From a checkpoint of a small mixture-of-experts model trained on Wikipedia: width 160.
Below are experts of layer 2 (counted from 0) of a mixture-of-experts language model. Rows are named router (the router's row for the expert), gate (a neuron's input weights, with its number), up (a neuron's input weights, with its number) and show model dimensions 0-159. Each number is 500 + 50 x the weight over its row's rms, rounded and kept within 0 to 999. Numbers have three digits each.
After each expert's rows: "mostly gets" lists some tokens that are sent to it at least half of the time. This comes from a sample of Wikipedia text that the model never trained on.

# expert 10
router:541383492496579448526453510491582466493561511548488501410496529471565467507523573635582449539532524504453438529562450447451527600452496535406546526415429562494433479527482554488457486525558434527412505493539473582477525439616567538583403504513495433518490502451481518404521486539492488468503523516531554473483478480490534541467623493502381489494490522363525448527452568509449462531495391486459552565525525610542489542441479513554479522535429477515468491497470552533572477572448497
gate24:519476472495530493505509512566531442516420477456479588540437499483530553490456578537483520486612598523460429577517566531409565494427487569410496521574556531456541481457498409431488493405507552504398487454558545437476493400489506598513443488542435574562484525502462441525488614471346487438473464489533452527490518549507562538436587521494444379439503531426553479435608522504490484534505521546467555503500548584508538483415472512449557489522460506536587459498453442528500490517458493
up24:507556536519599523426486528477556516422494397465452519539486510523511495498468516477547509471656569492476518662481488483444572495413504546458513575560520516461575508497468418454434574539472587573508443414527452530504590371475552515478439488490500469487496531488513480473542567520472482412467501495602475548503495484516541553426527474469466452445526587420518515431461506551503461438473553567462503552448536544493478409385490438487550514474500459611574428525527481465423441485485543
gate25:490568477511531462589492439550487476497600530557556488482513486542637584515513456493380549532467470542547463442535537505601500512516476508547532486501477549421557469508518569529409511575465541525427445461504475496543607461467449560550482583565456504547472555506475479446423480507598500429414554479452551487553456446475494509501448566492461535467507489432487471490483480560626490530510456484617480471473488370512440484551397448478437505450465477535534438459454506440488474663488488
up25:450389543541481550493477578430473437493516504453549454491618534594429516446424493450577482448506443456466500429500566500537560320446514531521378575537523465532531600553504466548427491485505469547503533531515491429528412476445563455496526477549512552507557402546463460555614486503513437537505459499544454538454427574488593463521506493512595484523475501497508539573511513451558500525510540453455535543470473450414533552447506404453508538551557463466479512462597503425488506437461512
mostly gets: " the", " was", " is", " his", " that", " a"

# expert 8
router:393494451474490530577499529484441516608442506608495493517515626482529508505498443520490538516534489561431568515550472455509429480460467425498591474542421406510637508468573528538499450498501450510485424479604571488574475456514464497592470499534467560468493459490541448445463484493525545520552553496497559479414493464518477492522392521480546561460482526460493462424532506531531439526551586475537543613526533437482415522485548562376551456535443508493490427443522503448377558426575515
gate0:502488400427485479525529465537476422572530500552567486459475548540491487577541595590561528494480454563492492553446390410495541459496446608513522496531510540464593527422541533492615483551503388527446531481502592384402561529516509421491504493536467520478429503494451592389515438525530519529585483430414496443493497500536599572444402565546552521492457481458465480499553540522445503579483553523467553585479455545447428530456536485522520460518520472542430464481481514455453529546451481
up0:579449521501445494498521457497616447515501473512433416513559448476513516511433488442462476481550518496515495511499464494600537437525388500466541471493498467518520517510426487487495549484548602497575439516471419351554533523409526507580521479388413507465496586533472481474566474514485459590582529410517542438441495423492512494587475484537542450464483485571519599510470467533473415447554502461601523506414558534470541506556594485493582466466396506655514498540493464551469507502462464
gate1:520441465457486437467510591598530525479534444559470473613536549488468436577447523437569462515546542453585518610533528594451453524409516400567530484456469494411471496559519508558507496451506525487525502497446600512421475477477486491548469464509475438391476536482517492465512613561578438561523566487489632389559450502544565499515455455541519490503467564510460541594487463484556470563434514442459514456487516419345517506477509434534482523442386517483496503500511523466481501500529543
up1:573445462548499396488587485507447534509480413562551484619495498440522460510486417487536489454466490560480545508571461643574521542512555536514512493446481443418611525526483495503524535427535456550518491568383473564442431362496477520464513503502477477509532439519555549478500586511545480552535515356455539504527457504449628450539497479495473546539555531615472541470474460438470470473500507500401480446557507409455479501515509457489546500526527446500504517439514542603423464557516426
mostly gets: " t", " res", " cl", " g", " h", " un"

# expert 7
router:475563487597477508494455512495528541455532552481487619441608502530544546537449486479465533405443531518549504439556426496462560500388484437473591466459498559574498470649537478514468391564537424530471445512584480557429467482422494562449512555511501508511437520495506544484531412433520516539455408465473537514485592510564512511528488456535472544482437518456451437508513449489468476536399466603469543442409466512561546496495504514532520449367585404498526515470471509593486542564502479
gate0:500434586494542500441502508502530507570560599478488496620528468533545415441299428431571430459576477480466488508473480483546441552510536404583510478494463417556461516528478475611614535548474475470502515572542500529560485507452508446568587413466533519466551554468572472464456484468530444483477453519508421570461467515518520502430523464489538472458465515442517601474476517564513423511531542562438505474506462507462451500457496480496544530562572424498480500541454604603469539426467481
up0:540460541507502452476427510581556475550448520428535595511430559602488468405466459488467427500554501462388451512466392421411505525542601414496572483503521580491441486502536545533564561457482397532528547538439528546585457476450588474528565476392467548458514555387520523474474504482498521452501494498493485577580533356485572437479498541491483460516578520523423539512576541547490492486516504455451549502418561531550487466459483498589553485529542493484448489496473582562481512433511550
gate1:512519484448506516437530499510517427518453524405540452508524510471481433557592546462556487445484549462550516492558520524496475503390416397567537504496397479472560438493475498481504522478617469488601516499478424484529488574497583503524535488532578504552439533480494430518482571471505425439522509525578480578528523452462421517551538482419508523517464371484437490425571567421535506423430531586574470523350585477491482504557542530550475552507399487555466485545508488466463587489595557
up1:518486541481486570451453474428456505453482427485590566465555522536476454497590518546475543501487518547424517502438480486479538499519555526510529565555503540648506510524516525461487548487521589556528452482565671518436526467460485575433385448468455529471438447455445549485482439576519441490452503488481484437458493557453508512410496531538418512517472484498546588455521481585507496539458553490406483492574426510397469525400463602486445481382569537476557557473513474557495526522405580
mostly gets: " National", " American", " World", " national", " British", " new"

# expert 1
router:535493500523537580524468438551495487484478390482535509504570510612474493608480505465471585479408480430460449583472518514466471515559605527468516439631577497440458527484440545580559597436446485488477484526412503460463504573509413517494455450475511493547513474537420367549443490442501465504462548539504450537438507531477525482406455543506526546599497532567487553538436466457433563540556565456472555521505544457569483458613497487538514517502456515491539460536505539457438452645505442
gate22:460493377512476509443512587513533398490494552525512524437574436395458618540519515474517506446435416461519554496460531413480493464566518475522570445421514573400571490528548587560493494573539452513558509530436526510602565526541452549539509550524492479505481542528552489449586544474542519398568468511545422561470473490444481518428485475462575432457561559486595503509541483456459507445479482527524467492511468552429555444499550443585412480489532383496414388502448528465478534517528483
up22:553468475491563446529513610586465445375492494523590441467509497567447561453514422496453454574584547466511542512466552565512476389506505580393462500547517516525535533559392499424535558522527498402513483564461553541550514470526459517474448448606541520481511447463415432490433493520480504472499465490509561504411536414501510420606491469543371476508444526433428448463515501462469457439551489502450522495485539502513578575469588533536570564504516529493539624484543567505524497461493507
gate23:458513450537519544461450482512523465504561490412510485590526513483542572505488502516523430502509506498481520438498528527522542410482523525471454515415556474423506448507480585524508526560382514457435534485579578433546409517482553506537561475527450526550409405525588456484419485502535511539512587589449540500475446541500493475472417375472590477372523488521508399563479440445598473598574508515525558395471531527524426537423457564456464548437478550550548590516551500468517441553503533
up23:475516476467438537590537492461453526560385534495581541419450500477468463450515420422428515508553547519553470524552528512510415563572549479506513519521513507466404527568548495497469486446523464509493526430495408582374611557486455481551419514571453479517600600447498476489508510516517479404516442450499511457540462473528490529586512578519380505460470488524500567470443464499435497534501549478529470579581458458498525511520534499655580475482522523410469434478530491544587523527488384
mostly gets: " 0", " 18", " 1", " 6", " 17", " 5"

# expert 0
router:439581545418480556638441569285436464494550548576516441478494489543547453471509442510488502446571474373485543412412542511483623411485522436484495507529482508511698389432539447457469436485498494507472487501550508494533468507503474541518476539597507484481408427513514482472521548412522432557493480446455483502552519532500493554510468503519488484555553514467455535516507559482518494520488494455480536469544525487469536472535538510578541500498613545455445512501506474492525512470461521
gate0:490456510541536393473399469499532486464537526435522490463471550515573440503435446448540477460519540440486528536424561450528463449519541506512499452439461462532374559456536567480441491492430670493437462513555574397561477423465534405513549619491586434561493579526564537528486450554487463550482508536443526454552592518470518539587508478522493511508467557455480512507555560522516451491463528424457491363559509617436557463485540496530582507561494465508408519452522507475487454520503489
up0:565504539462500554426526503504371456537435442531561451435503464491547488496453433505470460524447544366483633580433481378439465504486528436536494473456515529521467498436444615510586491512370490460518538425507516413431423441559526463509540537478517481461572531512488520483588593504531541489502466542536546471492480519496476546480607483610492484549514572411532476554498549491562510546517498461413425465479551496438489555494589500550497525577463576497495397531448556510512471517528482
gate1:500504571385464490390503455473509508544428494536532595448465526532498536593572456591476574549488563508519545447495456494464494504529553510526454569491495497460499561518420504442493503505526373505540520450426478534487564480489456535418492609494445551459500446573450529479523554594481517570539509449510416413578597485444473562481562502484388533487672524545568505517540523589443504406478504482465420514555470433442485486484517508525498460474501496482455550505556415550486512406489437
up1:537535577476454462498418514371541539503418462640472487412486489518511486477572454558584429526569558483528541528503458420406485460518601486510455558529525530503555566507470514452501499484523547540489430507422528561508499431427483524443508570511464568452469464441503468522615491605486513540477469558512526501557548525447535569563415410386500455489476537570487462402463544508484563479532439476495480437540451514413464500553558513641468433453467530475524460447567486492496495498557436
mostly gets: " Peter", " James", " Ken", " Tom", " Cor", " David"

# expert 9
router:504390601566516450491489455509497520479584514568478474523518478397539453492453433537599505510488438554448518502538523553468469466542430472579512473422465549452486546516490423523507468511508490473529565488514490473488511490506491497578470455435492470675546549429425533516524609559457482523487590379542504468493507460540578495424507520550487501392501479523532443577472433498444607488422468545481528487479444581498492578488455492426381539477558519567508526526515460380503542403440482
gate11:539473473488521527438451380515590534493533524493523357450485500481492385470504490577492510524488553510483527464458502535541569471398458441481558481477453537550417522537549599476509502476436551552584529529466570581518549511495512410539448554539525477438491591467531554500523544610481495510521546499450377516529464394439547490486516500468498538521491471551469514574498462450473539495518430438507470489501466546432572408507594598429459418427533452515543521449449558477429589481513618
up11:492566498431531486392495409468572558452470448492448475489542489495499515519497445540473513492536652501511519496518544527449512448560603476490490429495484493598489419471423425513533508491494500444513456467424511413516431544482595468474495586422525520443447569494431521532539498532422595529437490476546444464590483366425487480536555507491572527445588548494473448634575496506520491547449553494598444509542519555461517546493485540634525447461511435545505511496507438421435531510500498
gate12:492509458491528449487431524530577549485518498513461594568490441435480543592416426518433509513545508563558419552465482454467557347519515540458489538515450420506471570477583511452532469540471445480434557606477485568545518567574512542422521545472554466515509458560514477491592485461473445528486485506516628490526504525574501482501468578435412528566591475421430511491483455406557475569505584437499475504526506437545475367536573492519501537506487441570449493435468494431481495400473498
up12:493521454531562493517506561546578545416546495453438544593521496385492566447369427477504502467540525551537456568490508380443481395597567544472601591533466486525476610453522473428477455541456491489458534562535485508505493464518516515464526556449558464518505512555464500520634491464520532530509522501490578507535539469454578468550500551390418541552536501464396510531535436420552523482457535470459436513509467460541503509493541451510501492490379473561459595390493446486448447456481501
mostly gets: ",", " in", " with", " as", " from", " for"

# expert 11
router:435533477478426473558484525468465570517420537523501496462515594512490503498445518422505538579527524505440525497502519515511480538499507472445540514558491362408694519474508477584512526458535438489440515531521512529492474467547520518602539504531551545469465420435510473476413594558489416534529534501492435516514602411532472485616511466474542555518483507454536570476559543499569523566470553436551491537558579535440484515386582464546486480507461541475358490450440492515526440449542406
gate0:500523449438505482533497484568408563465541502510434522507535533483503494523467512509533459511476535558527540520569490479567469501531533371486527608485513549511499465498481519502425483433575453480512445611550544512601502523558432513486477485497408510444442529445550503436484528487586488549447549384420412569447414523439549404551463506572422505450402480463530525448501491546513520449562602455607553445571428459559489435564572485482530491643507396469501528530499545451473518460482532
up0:517456417375505384515486465512549447513546532481504450494467527504472526550499491471484559500472521470613508447556506568529485523584575543530409519478534481482507520471469500434534467528447422378536504575501497648583500481540510459430521493472400401492476428520469538474537517478487509546425501465458437527516541522513506448526416464509484590569522596474580562423541547456425512436491484484551576528511498569563504380562454493458637542540447469536467538530510533443545458433430511
gate1:500418478506461463504517418534546475481499595533451438529423499517458507462518572482548478471462529459593484497513528581421525483430424515467530493459479472514545509420432471534534508510537413448484494468581391405502449597536473532533534505555625526565500489500479464420529494508443459555556467496562568524539610498496488451551581362496510532416555486545501367527502550485574598500464515516535469499370569551533538462511505510471532546578396447494480495528504478439471469578577475
up1:568476523494515500469475518465455532522489483477497555473480492486515513505440488465465404458543541569467468564511457416545520502514566497526394513566399529495598539517525437469439518527486580492393487514434564573514669489485518547516508472522449544426480523499545533458437479456597507491483494489560488529461419477423584523448555552490434484649566554487576578413460453464524472465545484438455445479572507483523547506513435476579355421502550511577526497464473558501518481412416540
mostly gets: " co", " cl", " Lu", " g", " Er", " ins"